Experts of a small language model: 448 squared ReLU neurons an expert, a variant of SOAP for the experts.
Below are experts of layer 7 (counted from 0) of a mixture-of-experts language model. Rows are named router (the router's row for the expert), down (a neuron's output weights, with its number) and show model dimensions 256-383. Each number is 128 + 24 x the weight over its row's rms, rounded and kept within 0 to 255. Numbers have three digits each.
Before each expert's rows: a language model's description of what the expert responds to. This comes from a sample of Wikipedia text that the model never trained on.

# expert 12
It responds to: Commas and pipes in running text and tables, plus infobox and taxobox field labels like Location, Venue, Born, Genus, Coordinates.
router:093097128113123147113120152166137139136143133144153093089134118125178102162144088137126131109091105158144104104114133113118142158128108140127111114108111113111108107136121089098134127118095142158157119130130160109116119139136097122111093124150114108090146160143128143120132107156120127117118121127117109117113100120122149111147134144082117175118141147073103170108129083102112154132136
down0:096142110125132126129122122117135136115119087151124151108113108103122148091100153126112101144160124160143122115114122121162196112164141131112116133106120159145169099125119133117096136128088126106139174104114164101140181110104152134144148137102120141152146107131159093085163113130108110118126128153166116125137160177127140140120164109127137113141114141122121129108194122148166182178141
down1:134099152163110160132104156101062159109114137135103162195137176112135154130156118133146111151133134125142147119113098093130124140158130133088149127132170110139138083155119180166134139147097140104144096167152138076164114161130116139123117128122144152153126095148154098143145081129130156183129167105063090181131185152155087175135105156125117088140085123151107124142151123158113141071121
down2:099088116160161123125113129147133119120063134101137100146165140115155110112116128101123155111134073192126151089110128101108145116106131130126094113137145154115155100137149119120187136122142134123130091120148109142100168134097112149189150137117060086097137121151098108124099145126132093125122124107105148110112129140168132120104148107140151071134106101162147082153105160105149133138104
down3:125145146168155121117119119131152128140123133131131139104066144110152144119144152099148139112115103138121146125149150138105113125111118120124068074122116147138092147136135100089117152129091098109122150126207145105107163151116117122139116158115090109144137092142127122153109151153152097125168141155141154082089110109122144141125132094084098115119133106103126108122094143087157095126125
down4:110150135130126124130162160140120139125167115115137105162095129131142087105132099138129140143141124146117131117109129121158119153126161142109129090156125119114147126132113177126098113138093138097186093159095123157147125164119161138133160140161152149049136120127124105083120167152142115126163145144085138132113129106140137141105123133089120160137147123065147141102100155102107116096083
down5:135126105138168142176175087137168153131188152154103151119114129126168114077097170105115082186131137129121121118079113114116104107112114183118124179085164091120120122152126121134098099122155140140067168116142144139169179102147123110146082129151133130130144142181082186155109122151108098160116144156095150146143104114149136148131148163149169125167090131106150140146149133145103103156170
down6:101116161129119121148124165170141173094151169118157102134077101115089157145104084124142145082103144152129140118089163091135118099118097111108152163129134124106142110127136136119129129128070110144139148144148114132153115166122171149100177134119125162127114122113132104154131124121105160133140137116120144112117157163129165128154091117145132116118109105183110107112102121147109068150103

# expert 1
It responds to: Periods and other sentence or heading terminators, plus decimal points and table pipes, e.g. "1558." , "80.845", "M.S.", "==".
router:148152134133120130110139181120127107133127149135132108136150157151154149128177115078125167106109095122108158121114134091140162159161099128141114162127106134114131060126145139098195111133086107167145124139110144131109120121108105136108128142112128091114148106172138151131150120114161116105126093106104079129112118131113126132149156144089118119098115144160134155114138129119099109067138
down0:107141136114056094119133143116147089186128135088150155136156144141171119173158108171117148099166099113133105105130124136128118145150144166129112157145128125120156103138114098104128130130153101189130124102137114141139161123121106079179146128153135095169140104118096158113128143116104134120084149115177162147106142131097151141125127157147118095109141160116119120142137103107064132147123
down1:120117147123118117132155113176072168110133123144106085148120136141160150126178140096139115116129093146135128103159128095133123145159140117141103087125165141112108166131131124136142122133136084139136086128096131143088124140120120167097128157090117193134103117155121088102089163111128153123127150137136071106132131128117158144108160176090102127106136132144133121110084106125121144128152
down2:129155123145143117130105126100142167121134155144085161119135126116145106134083112129141149144118146164133144124125083131133132143145139112121125147143120119120064071164118112107112131099128139116146120136142129115123114115101113123142133106098136101160124129138161137143148150141163108137110077104078131122115164112124148135150151115102113120099101119131121127119139146097159129145081
down3:132140143149164162114081119105114096146138124116104144122146133144126148132144143156157123168170069131118102120127121118129147118121120134113144170134135125109093136143110137107099125123133100126140123121148154116132153145147118098141175173116090159162132146124161134130131120125109128110128139148145102157163120144114079116104103145121110151185125129123112128161071151113139074117129
down4:115126107111114109120133119122145149168117152175146124101140129149139197106132094112118153107103100107117102133100099131149149124147145145103099088130138104146098147167114106140110147138138119182118151146106141121098095108114155108066116106170134099108121156098082123119132118123119173096161137083159133156117119165110124118128169191115154133092131118124132115129116161091108122125167
down5:063101120110102129120117130152153102115122124140089160134143119116136136123163143160108088144101139102142120147135148157121127132113115149111145157105159139122140123132153129123094142180133147184156123135125113119102089129158141100168142093126124126087122077168125124142166110112133088135155112148098122086189093135174153135141159114164152085162122172169080121157155079096129166174119
down6:118115089129076084167112085184152126151092168098151099127104113171106123169146141073100129145153105110121091117121103101110137085093106137124110104113120140168140164165127125143089152070148116142139146112126095149132151140136123150103124106171137170117133143156135126131156095144105145149118116152131119123128101146108143157153153119144151150113129155169142137131119138111180135117171

# expert 5
It responds to: First given names opening biographies or title lines after "=" or "Born:", e.g. William, John, Drew; sometimes nationality words and proper-name starts.
router:116146145129105151138132166110115120132129154188122117138133155122136128115156109123128163129114117124080099111116163114139157128121116116182144155130090141135103098144122091115124127148144123169134118126111114167139118164141088094125082160081133102093141099146118153126144103122120138100146127104102097094128118096145127100145095093145141178137143158111099176129158149127131184112096
down0:109096129126131178128108137115119152128134083135105146179101128137142141113155115160159150124165115154161084101125103103124101154128135082097113145120167131116111126143108150107144106157163135120149145120151089135166095140183106115154131147160132148085112117170124130121123109106072104170135055137088137144120122136152114102130157161113134130127107130107116139140098124172076127125138
down1:077128141074173101107123101125130163109107135132138160151128136135140149137115165123098081130124157134074166130139102118154134135141117119114161134146063193107124072126139124118161136164138170120128153130120188145117123146123160133163122116111117157108113130132126157111125114153137135116152110117119120153073134140131143159147119117131149112133115127133156135156124201143139144122114
down2:141107106112149098124142131120127127096070145161053104126146125149178097162107148144113114101078100133102074117102130118126124120127093137138147127131203135141124106125150106147119120134103152125141123116115154113159137123157106143111110100118117145114113131083135151107137168135081100163117147125146132129112104161115146128127107137141090130104105108136195078122122121114163155091125
down3:122109150081160116107096159147139115171136122121138179115150184160108123131116141152098122134138131104123139126111127146107137147112130170079130080132150126092124148124139140171136140114151183133095128165084174131119116122147111145125115097144123113177145153106113151122121140150119146158088110111109122095178128144116131115147138088120132083132169115077174138112155132162150121157145
down4:160135149174124121108164105119136134115137140152153124143108093107116147142147079135102103082115109124072167118132160144069130148147100124138133146080115087127083159143128090144126101111101153148102139114115146118150113118139105140102118092103108160135153112085161156112068164136102094109137123120144157129110126131107139164155137145107122131108116113142148147111140130133133137110112
down5:139164157099151111123106101118114115174146081117111097107144110120138093185109154087150108094096144140123136084135139141118135101174136106124143121150142182152136148118138127128142143098168088130122112141122152111128119140172130145103093133118144131132112116138139114098113147122141171170072144129115130130111101116099164202130111101103129132140149124162136150096162124160109188098149
down6:159147106149100102124146138142117126124115127121130108142151174157072093139131129123075108143183127120145125081167143109145116127118147145110158101126162119155104130107072138160167130140164159088161141122115151074153148110124086140115104155108140078123135110116151128193136155090127135099152120112161159161134114112171165118111078148131150118101144111147145108123133151119103126084156

# expert 15
It responds to: Syllable pieces of Indian, Arabic, Turkish and Japanese names and places, e.g. Prathap-ach-andra, Chand-rap-ur, Singh, Bh, ō.
router:155137147144121136120127112111144128094122130142136109081141157104162132090161142169128136124091086138111109185095123108064129137108117120180117102086094106161129144124163135122121099130099141154151182106101109140152128100164085095090109161089141125101163153147119085109127141099156129140109091127111136095140105125145118112158132120126143144116118144123122183106166119161140165115099
down0:094079094119112201125109139130151104116108130158168114169123106135165153118113158109108132120101112135126151150151133103106139169141174117119154097116155116149120132125149178144189154149147132127126086158120129185132177135146155133121123173117111157127053159102132089144123128091146088102160115123147129119125109107133104141149100117145179141130151105133142132066155186133162131132107
down1:154156107087132113157149081148091144123130125131090177174127116139143131122118147136155128130153119146084160118101140133111138127156150138155115115153133095075136132133128119134117129120097082080143156122125147134126153129132126123105121097136115087139133140150110147128128119166148121101144100165120151158137143139094183162120131159104110089162103126142120100103129096110146142104120
down2:113135110163136101144147174101087126123125099170117131085147179079158115112117129135126138107163112083099157109162129149150097136147114109129120120121161102114121104139130124127166125128194079133148151096134120123098135113156135130140132104150136112168112112116152134083135092095133130123103124091142125118103121156112119171114119131174112119111119142173115143144124149131133119106165
down3:121176119134118083108077110111143151133130148136125116125088120072124132171123178114091095113160129133098122118136132119090170115132122110117099191102146131112141074115098165172137136084155110127164112119156130120142129102159147099094162135102137150128128098122105113113082112103132138126123140167092122140180136154139132133118111073145138136069160155170138178134067174113106119117122
down4:153098129166103128141139111089179163132139102135146127109097090102087101120142123150173136115143117126163137117078124088142125161116118128101125131133143132137154126141156136136096127090121145107136116120137163122127156162121115133089100156156136144117121119152142138163153122151147072139101123130117140108167118065119094164146148163110127090148178173147111169178094159132101125139096
down5:118109140128161196145117111119157095120122098156141123122113146174085141127143111087106054129114131110116193124120117092152139112111116086117117100140178138155134158122117097107169122112149149105116141111120134122126144128129118140111192117090114110122113121093132105140086140117117152124142151125112147153107145129091127170065175108137090102150174111103119122121081104187138151105115
down6:099062181142135125174139072119123130123116183125151128135128097132128109082166153144139121122116149154132151147172133121113076167125119140171131067126097162148155138168120122132098178164120101131120156135115143132116119111109123135120126089146138127178100119114113163142149153122133117148111144111141107140126166191133122129136140119181116125154120115114138159154144116109128154194066

# expert 8
It responds to: Bare space, en dash or bracket tokens right before a year or number, in date ranges, table cells and lists: to 1924, From 1916.
router:139159117123087113139141163145109119105147122135120079148159131121167140098112110093127101144109126173139142147140139096136102134131058132134124138142128161129152076174163109100154081198136121204146104140097129164141117109122117114126150144140127091109123134152122138117095135109120149160106149085077100083121099143123166131163118110100129147100093127159153142119166094138083083094097
down0:142160137147140132086142105188169149152133127129095142105126064114126143152123132125137099150147143096158135174166172148119162159126104158138116155154078166162122138122146087152143109127137124115163111090125098127107150145081154149110121110151135126088124137122121134174104144127117158081090119126118132117168138175179162099146159139130147135112079115133082126116100125124150090172171
down1:125132153152140110109151176121119151114159162148141125126085162090107204141116145171154127089120161139120133125130095147125106134126097131117121070126090147139097111109101127132171126100131123161153169181130113153125129124131108109119167137096137149160124133146107115125142100124156124119152173135171116080115110141132070114104129137111087134132150112098087118088153120131150103136133
down2:066120145115130143143138144131168145131123161136193157150098123143153151142106107122095159128131167080142101105138121167107115142166163147165082150128164146135137127154155139097133143172113095132124134120124121161143085117105115117130101140145097128138128103159131135094117086111083142142130099150157153142143153163086129131130172098165130121139116118161136111104123127131086139129133
down3:089098161121116178128134124146163142139087132180125134124094135156105114103104155138155112108143172122137132103117111097105142123171125124163106153137107101117142142126132150162133121128100134125166137133069158096123143118171085116176161126102068128129115090110124147151143165123139069145126158118149151113112134123134134099151123136105136147109108120135134143118142124131169144160133
down4:160102149147121136094128115102092148127149118123128137103121127130112139109175136113138154137114123119104153134131149114151113158148119139128102123123186146124160158115115130170147124157087140132124100129127131081106106126147126135119101134106137059112152102162142131144147125110119148159144113136143145136140114124069110132141120172121136170076138151092159102137136127162105181142180
down5:100152117101117137149108128117093136116141112143127140124152160124096141150092155150143152133130131104109118128128157150103175138130121143157142140208163118126113099115118105137086134140156119163143111144090134085163186120142159158133135178132137125167115098151121162146108096099081103136152099130153128139123118084113127088131140118105117188087131120091105109132120161139123162126118
down6:103129162136106132122134126111140121162126119120135129109103077123140102106077121150111146111148101135129144116048146159158177103133125102145143138120171163125107131128151093095103116134124133112116144132126133122174108141136181148149175159142110096135096136127111129108098090154139136114156120101154128132080168129078172125154104084196091138112145119106078182127137157142133111130108

# expert 4
It responds to: Unit abbreviations and the last word or piece of proper names in infoboxes and tables: km, mi, ft, Road, Cup, Creek, Church.
router:165121167076150128136143108140125102121128158147120110137130098121159133109163097115145127118133072096148091107114146123119167148152134141154138151130103132119112096113153150132130111151105149134158129133100125129128118120155097114123135155127154119116149120180148093102125169100143103121101129111149095110112073115104146173148155096126079111128147130148080163089147097123078148125137
down0:119132119098120131171155127145144128142093110114125132163114175134144142124082099103131152119135107151126130119091118081155104104165127155119065125161158121116151148110102148130128155143167122125142146138164097144149133148118192144158159104082141131152113102145150087131165086111102112110095144120140092133131137126145057107136140112158101128126083156127141072121136110105128151109135
down1:126149168115153131090133150152121122118125152108135175118161137173163164150130160133141119107180100142130128101116130058137147164144114169096152136120107124140113127133139129135146119113095100101118113105132095114103121097110147122099131134186096098160114131145100122171119120181138151132110132103144137150132120089095116160149099139129120153121131136128138148134102143103115138141142
down2:132139087122097168137144104164134113118138097155141106092143126127136138114141127166156120121148135115067124148111162109144155163130154146153127109145121132174142171106144097111146098160096103135102096160134171123128125127097098101130160134196106114148136154076192119116113143147131107107114124132105146142088150106156148138112127133119108106128114135134089119155143108162103135138096
down3:167116109116128146136081157130126140129140117114136126164132095071086108130148151137096167176155140100098135138123139120102142116135130162141119148122167096145139109120185116089105132109113126106163096143096147135086149147154161180088131139103105100122141177106139137141111155147138146138156139116100080132150065152131058117128086118160105104107159144141129115151111108129143138131172
down4:124092163100147102148111131106099126127125124093126190132101155142142128146129164164141133144173120158166157142144132135066142134137097105143129077102143116127113172120124115107096091086107128157121129135093131080113141112135116170121126101108167092162146128173127130158133137133106165139119134083117087124150131143165097145125100133104108189153127156128129134112115116075135136137146
down5:142107103134158107121178121136124163139118151111096125151116089147208154099123102167098093129082124090127103143162120112119129101117168125162157122121140085119097136111085119153119123119130176127152115099116127109138089160139130120152138092132152140128107117082127124133130080120113128156100120143152140142156174109120153103164081157118092093107147115146138113087155141112123136130172
down6:124128104160137136090165156098156153114156145126137077115131131074113142115122131119117164124103108117103122101104091131095148138154172102124136124096114148117078146166107142128172148138154137123135144128159140112127145168098139101123122110138087140115118124157097139116147153141105110136112132097162131127123133161129135118111105149157139129073161131138149128177137070086087124110151

# expert 0
It responds to: Line breaks, pipes, colons, dashes and list bullets inside infoboxes, census and record tables, such as Density:, Total, Population below.
router:152110118106121103060151139135108113131100139138108112148131120122100102114129064123184127139131081157176120135125098118142088186170116119158139146087089078151113128147168124113147091134127157143110070130117114136094087165103103128144130191094109117096159118171185106120122141112108114158157139118135107154103139160145131147142166144092156116110130115158104147138139117130132148125158
down0:107137109133156126127158118132128121099128130143165077160108116147143124116121165189109104110110118069159147107179148135144159183088135135180108120132127110169128123129147089138167103125103158105106180130113126110169134109149101124146119126151099122153093152129110142153126116101174080111141093156110068137190079151154090136112122103125134146122118111163082126130117142156162122157158
down1:135110122125141064145090070157125175096157142106119113146095096122122164143157108124103087129097156114144143157166131122124133121115112178098126083105150101133125130167114117166101116151152142140153097111099138130132122168112116107108126160099130182117143117139158120128129113145100153094176113171114096146107125114117104141111157150143144144132126120138112165157131107101148123090081
down2:121160062156118164082106104078118119096114146123122119112139129143134113097131110109154108106114097110099121112138147132078124133157108142122094124131097140154201106126147108128178086121134123103122162068104152109153172113133145164136139142122153124124118143105136125108138096145121129127152110110109097098083114093090143122140144133102166104130128123104095152141132110131136125166192
down3:147110146136120093136172074133132139121143138124148143145125147171127151129150144148112158119142118136102094129130145136123140130118110120125132124104141128133080168120110097121132127120125096110121109125171123145163113105128169139147125109137105130148108152158109155134111177185164127086162128141140156128128155124093146136118110130122117117074149097154081134115114123067146111120146
down4:141136113062121111072131111143092105144105126124111080124166152175118104114141105102170146101126071146130157165120130107099075120116149125082120160124103116118140174087125078166146151120164121138138134103108152132119102093069142126147152100116137123140112151159163090134110145164129108153132104171107153172104078132116154118143143112150134083076128088141120102138136131133125137158126
down5:104154095137095140144134143105152112084124110099122125137104140155158099127186159118137144101123120129131110126129133130115153134142126107113156111123133147133160152113074124172135117155132118153115142166125133105107104103107146170097136104158132119097095143145115088073095140088107119081133143146134084121129130132139148130136123141111165123173147138167135130101136135122160139128126
down6:139116104139138095159114115112078126120109134115132117087133124119093126115137102094141136127107105119134101139124128150094178125131107142161123115157102127088086184122151084110118101185128103188121149116139155126159119129099167139098121095158120108162121130166153123106100155160106155105148128124159101102159117149131129085132120154143164165095177153125138117098128138141116163146160

# expert 6
It responds to: Leading digit groups of years and the decimal parts of coordinates, such as 199 in 1997, 201, 46.025.
router:145178183128139140116127140122124142125171153116109064166126143146139128101148137094138161105151129152160149130086122133107139139112105118195134151112119117155108109170128128159160115155131194167165102139113138096126117141106107108075105168139142102101119112126142146108143159111141115141113144147090120069098117099117177147115135105111142151128155126162131166113149124094117120138111
down0:114090123137124131140141116106111130115178137113140110135147112140177111122174093137143139112134101093119133159168092109152112113145136093086111083149112156142116116128155107128152127117122080123134122133154148147125152097152113120135119116140103159133115138112131081144127131132151132130081109133140142158110066151167136124119152171137141109161139129128119119126123117134161118092124
down1:134139110137158125164169111199121128105122126102122116159121124112137131189158112151120107074131129148088127106144148144065158109129137073125129161147129136126143129125153107117087124113091082101114098145127131100137139126135174155092114138150127116118170094140117118113167090124129123138130120138130113090177133137173146139163125140151120154132111136113065144131122132106107126149162
down2:098088133123129142123086094122145087159152129145114098114145142149126170173104118100171155119118093123095139162157147144155105113079113126138126130139095152139158136103103153146128134124073130115124122092131099119141131141130085136131130124120145137139138093127165184106139136129093143187097142108147119152108132121122099105119110125141129167092175131097150105150083094158126116124126
down3:119158196097114120127126150172136154104117139119121126121095125127118157130140155105156142145155175117156143157171133126139109108177136146142083167139151102104081150141150153138141112091126126135102083150140110132110147138116121158109113111117117121135130107134093103125153136110115112103132115160147129115145072176109082146121162097126113085111131144152121104115064127150117110150102
down4:190117144139136142138165124086141163167119114086149131131162115123123053108101163160124132113113157099196134113122138101137135119110138158120145133128124185140146172148126137166101146077102139108161134137159112153144081161140143137123137134143098159129150149146099096087076123120107120134142152114109116136146122162149122146146142159127133118152212095112135146102111118144143151117177
down5:177133104154100109110137150139143132097085109147122134155124125109117145107099134085132130156096148148149165110103158117123153126123115135117090151111120072147101111147132156173145137143136127140078139131177099147102138137132079143152116139142113100128121150118074087110100143111109136082136146093146145106162134118093148109094142155132158084124148158159113161093159137111121134127107
down6:119135156163148092144114132173168152087117152112195100110142125117108150097078107169189115145112185144146127114135134137146118115119110133119163141131132113128120104160108125171135123099139146108173129097142142173146189152133158145129126126069091105107143122109099134142187126121141147146163156120146125154181136176116096153090146122128150082086151159097110126111117139115140127116108

# expert 3
It responds to: Final digits of years and other numbers after a prefix like 201 or 196, plus time words such as century, ago, period.
router:144142150089088109130133160136095086154130151112142106168119153179132116116123123115138167147141128126142116148087116113122142111125074136128108121130120126106114102086190095126132117136155140172064136118134138164138153108136125112094096162131105084114145136144160115149104155093132141132140152108069141127148116108162084105108162088147093112089122164130138156116143146146088142111122
down0:152149122113133150141148124119138141123155143114154126112152179156097129120115125126128124129122147110135159108122167138104144093131131128104156108088094083146127130134183137123135088123157104150153160128146092145122084162124135101125103127106132137156137115104139141136120130136133137080101106160122113124124099126106078094166129147093111126133145158114142130174088101103177089103148
down1:147131115127145175147086112175162098151151098129092145110132117109128168126117119148125118133075109129122138122137091133112115137163153125145072089128114120077092127114146121109135064139154134134113115093122162103129152120136123132109106144136123124139120105137139094118145109112123107131090141120128119094147162126134119106147087105157132130106174146157135099082122086143134124085180
down2:139113127146147112134126133157181150116154160148140151118071147192093113106081117157132083147165135106112120170106092115183098158129152142124116092168131126090155107125100149125159150134140127112135117115123120103128160087138138132120133175121125134127138133148141103112104132146108123103104142143136115108092160101114112120123154174089146164147177163119157116158155139115124117157129
down3:082084098116156139116103123140103115154135109169136133112098134150120105102102132136133135103131150149144126139119106085116131151067133126162124120120125115089116142112082132101118118155135108162136081176107128153162093113148122136144138157144174119131134160178117131125110128112138103115178145104102157152128143161137151116126129106154101124159125134105138150136138119130098126124169
down4:139148112112129132163132112136097107083159108106110138101141094143110113128159166106093142184101092086151137142152110124127128153149130171106089104106122129117136169117137096133188119128126100142134117147108092097109120115106104120138136107124149153127097128137088178124156109151115155090162143137177142110154150102122119129096158115113153116138103172103115127115141141133161081116159
down5:157135195128135096123138147122127123141118104100105109177137147131118133104134077143131141141126122136169158137151142138108130161144094123102126114118130129112114108156153118091104098113121142149131138121135108126140128113110140117149178127110129148131140103112109127116109131146138137129064091161105118116064110150111137130124134109121120131175116079150114139120151086190164190129092
down6:117104118087136091117104146123136131110122073144084080111122137114076114125103132147185108125116139126103122116078114144146122126126116082166142108108103162132116174139133135169138138119126126133146166119089109128147175099141158106073083094100104131095118110103140106159094134127148146141154143177145139140084143129098135138184161148070108145139136140127098159116157150103121152128111

# expert 11
It responds to: Middle and final pieces of European surnames and name parts after a first name or Mc, e.g. Mc-E-wan, Will-m-ott, Rous-seau.
router:104120126113133158111152092138117122135153099185148113128111151185131115098139110141141148122120108127108124163094093113099144152160080114141105169113116105172125120147138130142151126162125106175146074073119126160125132123137086090125115120132152124130119114160155153117135101110131145147088121100118101120119108127102143123147149092084136116082158141109098176121168105127130108108149
down0:123110103104162131111162131124089126115121142114132097149103105134092103158142133160135141151134154138145180123138129144124132133102146126153120142149154091152141164109106127154119120146156074132145125118133131165135100121113086077142150112167149136099140151136103076135146079147129168136108101095141146143115134128137094109108129147107121160093167086104102126120099124082139111174112
down1:115142128145140121114099142145090138161172130136086146136107155134148101133091131090093124132145138127165143161141157139120161113105163104126125144083146083130122097093155108129093093121161172151107176134153130118067109120100096119128139157132085092156113114129104149099131123118118143118159113112144104115122145133167137133099152142113106103116151107129094113100093118127112152139094
down2:093101072137109088096190129135138141156130114130121142143147120096120133177135151137145135101162120112125161152155132146129118110168114166106114155180107130134155117108123147140135132119104109131140089145123097112118112145183116145144159118176136123110158090159133093132101117105120134144133154123143118168119133122163109128090135158122150160085104121166150135121148100126155113143108
down3:094143093128103105106084109123119123087125173121095165117123108102134123138126163123160127114093130138181081138129166147133110131108171132173116129122144065123112145129144113137110083160153093135088173126136136182125116111122162077100101138118166108102140099130148112123146149103137133122139176103098089123141136132173120122143138132124158104157166108128166104129145116117144199140126
down4:142119093123148132141120101155135124102152129112134134119084135089138130107142139125136132101100141173110178054151110140078141093136135144143176146154113131106107161161134144120104096149189140158120164125144122116107106118135121126085113148165157146095160100131107132156151158099136157090108144127127137104150158104158147110111126123135150156151101121136132138054132114128106147135114
down5:137133144145115127117125130148172165144115173124080150152175134091133090134085137134137140189126115179158132119071124130102117171118146118110157078101096138120109090105130116097110097106091117111126127134111111106121128153131088140115145137125130132138137162122122099162118128123130102118110123107145099142133099135109136135099148149100126112122106154153162072159131130169097100121161
down6:073127113113143137130109119144154118161137081127083121125115161134143082126129142118152135100160136156103122124150122129103112134146146112156084074135153129122120141127131151132112115116136070133142145071126143131106111150127153127103099107100135103101128151094119118111140115148124148133123152138104169133168142067113116166124079161165085134117142119133099107121130139150122116127151

# expert 7
It responds to: Conjunctions, relative words and pronouns after commas that join clauses in narrative prose, mostly "and", also but, which, with, he.
router:124115126108131081128151136139122089100146137112135087072130155147105110111151114119109136131143148156148114127158153100113155154150080116104176101136155110104158083103168097108167113152114166190142111137129149128150123150126112129110137182129117128138172144165150112118152174139120131132136170087113095133135130137133142150128111134128072164099125098111070156090171128139099129116160
down0:097127124132140133118151111158171175113155082125136143095111095112130107103165174139128151123141137131099116168182113136155096149113110080185146106125118164124149123120110143125171121110085104113151135159170121115101107103110182117161121139156122119117107106138116115099106106148144137140194158135151104123162133141094098132107145137132159154137129130160095127132104113124133124144154
down1:143129090143063118128154104166076138163133125132131122139118067110153138100106106129149159150140102153168127107108101113108113140115192125084108106191099144107134141139142134104113126149152104150135152113128136119105119120138171131143129088075121091104131128079129086144152123137118116129090115121152072143170138124098132110145131116121134116101126088120131154127114115144170150122180
down2:127109125161150121092133127152150136107086113099106136106144151109116141106134141116103131117152074116145122110105143145145144108120118133124150114112119147134118176111127089143102170105096130136141139114130153118081143121117133125118140194082145147131165135126149141154154081127151121121115141159121164100143100144134127140117141146126137131101104156075136131140107118091073141125128
down3:152124158149128113156144127090158111098126133117161126116133156132067143125101142144106129151131152154112153141147168126158127180133129105117161082103154153197102154142120091148132135114138141102141130138121135136124131141124141127093168142114113088078140122145184108163171158120109103111117134123080150155110112107133160132073164156113120159115152118106117119108159116136125106137116
down4:154153094174144126151129114117121135146136080180095162159123115154105139128182126126142111119094147100125152132139086128143161162119153156121127124136134130098088136171107178146103140157160103122116100179116076154101093098128110119199161144137099115088095145124106149114127134124143138129097140106135134101147091140100128126114119169129111148105103166117119148143117132120167189183111
down5:106122141143113119128159151079125096153130127196105156126136129126134124151144117137144117126082149175138126146154131152151134162170126122172112150175104119103169147102141130178157157175077160114123115103150151084162155137144133080093131155174101127132101167202121148140124129151107128156123141095159114119096110143132137125128139106138092153168129118095054119082133140124128126130157
down6:133121128117090124156144134127157124158096162140158154179097147218108164146052159137148144122113161069116134125104134141118140124132077132147105116137147148139123095112107137145106136138171111084146135144131158110098112121141146174140133111098162132118115144115128133149137097126152151130182137100163152133139147109118105101110119116107128162133074107143136155111148106158130105119108

# expert 2
It responds to: Nouns and verb particles after was, the or took, mostly releases, buildings and events: took place, broke out, album, located, built.
router:088150139108143110100168092140111168101110135116111085110130137147124137163121117153162139165138113137145122149117155129099120123151114108147140169110139130148119128140119105150191135133145125152097151178139129115109112118127106130106098127118110124094173101198137122130136133104156135168097129111110107106109110129154137100137122118132106128108114115102163182134130116114109122133138
down0:169131150132122130087147138106104158096094112146160166140155125138140134136135152130094105117079156143137108090153108088131143156153158112158143152147196131091090175098136126113176151173157069136118070101083197118113145141174104115125107106150076115177100157120120155070120108121117155140115129150103120145124115134098142119089097131147111109111137125109142132083107123120109139124119
down1:099148125157132164123155147125126142136078183179149155167185153117075117103154102105152125120106116107107093132115103110162132111129114097136131116169089100183112112125110147150130103098139109079150121083135122132107136099155100106125132102143108151152119154118132094137127157122131150119165146120125119124146110134144139160153100114101140150140128092170125094106168130112156131157094
down2:133133154116104110077113137098118162159139116110095133133143155139114147115102150091101076073141112134124087151121078139112140100157164132101161131118146114185142146163182152122103157170095114108136123155086137142109129122165153100145132122124102128148130105187113145105141143142134114102114124132123146122124120139133097089105157087149144142120115154099094173137133125128132114129115
down3:144149099093183127155102131106063125131138106107141166108161121136124089113122167088116123080125113153104130119104096094149152147114134122124164123130109171085123106126170137131106151147095117146133121095137154121142104179122151135134096075074141111069145109153143107128078141137146142131101126111088089119135134181151174150113149132128130143118128081127141116091169123165104149088145
down4:148156119099146164143120168130119141118134095115172103105162133110128154127120176135156151138077188160096157117126121136123110123121149148115117113149162127082120108129132124094147115145137158162082128149147152155108170137133134135159122114139096131126153132167125155135149152165082140127127142137166148157144111147114116121115117116097084143116134103112138144164104107152103094168108
down5:096094079130149135160109163115105150110112167085160138161127156163132090113098103112125097106117116151184112105139125109091157108117151173075086138143152172120147128102086137162110101141140116127120107127109151125159122106069137116087110122150114163136097138153177121141101129129147143132123120150095115087065120128105110127165142112159185137128130134111155114098155137156147150146120
down6:139125153115114121098116146105125123101140118105091148128144153153145117121152123154152163188145169109077070147128077084171104113125098126108118127144162150144146115106114131158123124085120137117107134208113145107150145111119149108139137132158135136102152099153155092160154100174145172166116112173103107129142100147137141144089143110119143121095102145154081159129124125101115131153145

# expert 9
It responds to: Function words and degree or quantity modifiers before a noun or adjective in expository prose, e.g. more, such, most, many, better.
router:112153144148142134140161153138111144108114108099116099136105193120114097123183114144134144129126117143128157152124109093141133148173124093154118144128088131157118107137128115125128111163115158150111094116075099137120114155132100115113077149091155149112124130140153099131116173118147126161134123087128161095087116110152124112151121084122141127096129121154158166131171100137119075112137
down0:166119161137176103131112164134147123129086121171125128112120148125140129118101133112110114171127163126145099173140116138136092146110136150097189156146114162113176097147151163139121143117178122152152170131141118153111104107192145150134110120153132104142100097135098099127087085143134079091129120109122133100156095097165109137164128160071144119141102138131148140135127097117154138108097
down1:141145124145119146121126141098140096191099075132116151162139171152097115114155136124115120086128123136158128108148133134107116122132162175161055150137172091142114120074133163181114125138143113130085126115146108078135092145133097120126164120102184130152107138144139141130144135147109083125129082140107124146166138166139138147119137140136101134085133137103160139099097102113122121162137
down2:182147133121110154052096094138128088124108122113143132099172121100086143121143146132143091132142150120149103140124174150126137134137157095138092155163119146140179122154074093119113134153154113130138134112152148136110127131078155091139170123118130179108100163099099148111108108168117121107184131075109136146145071139132125106138136180123145106137119109175111085120140129126115149129089
down3:110086147120104134125172136126138109140091077121120137101135119161169138111142120120153103138144103125108094149123166146085139136138154118155181152112145136127099157125157186135149098131117136114144102131107109129121112139135104130150119132116104121107146168137099116084164161156147148130104155132128174103167107171130134111123116136129113103145149151086145115146105114148130113128116
down4:122106168141155132116155119112129101167113121144175108130145107070139121137151126152091137167100133091145133113137149150138111130159151132132112137141087065146128153120070116139134132166168119166143126098187149113156137153115117080133169117122132132167116164143108135144152151159120132120149132148145110110091123106078093112097135134136100133154119116128134169132155136126133122116147
down5:140143195134126101137129096104117178134058119138145135119151115120132130159099166089184129086096104129149149147152097102098146127111146133112137124187138142155092133129136093154125096108125128119134127163117160117104086143110139076116106143114128110110101105122145112104121136127149108145174128132142134171151133165132114163110118107155192123134148159088128154134130116090136106135142
down6:120125155096126118126148122110185178134103109138122116109136149150142120126152131090118147119138132057109111136100199111148101144149138127106114136123137199104139073122128103104140126150129111109121175153116097117135122172124107138130115161157162122103084083119155140092086095117144096083147119183141068141157115104126157102144126139108148129143118159124115123190136113140108095097124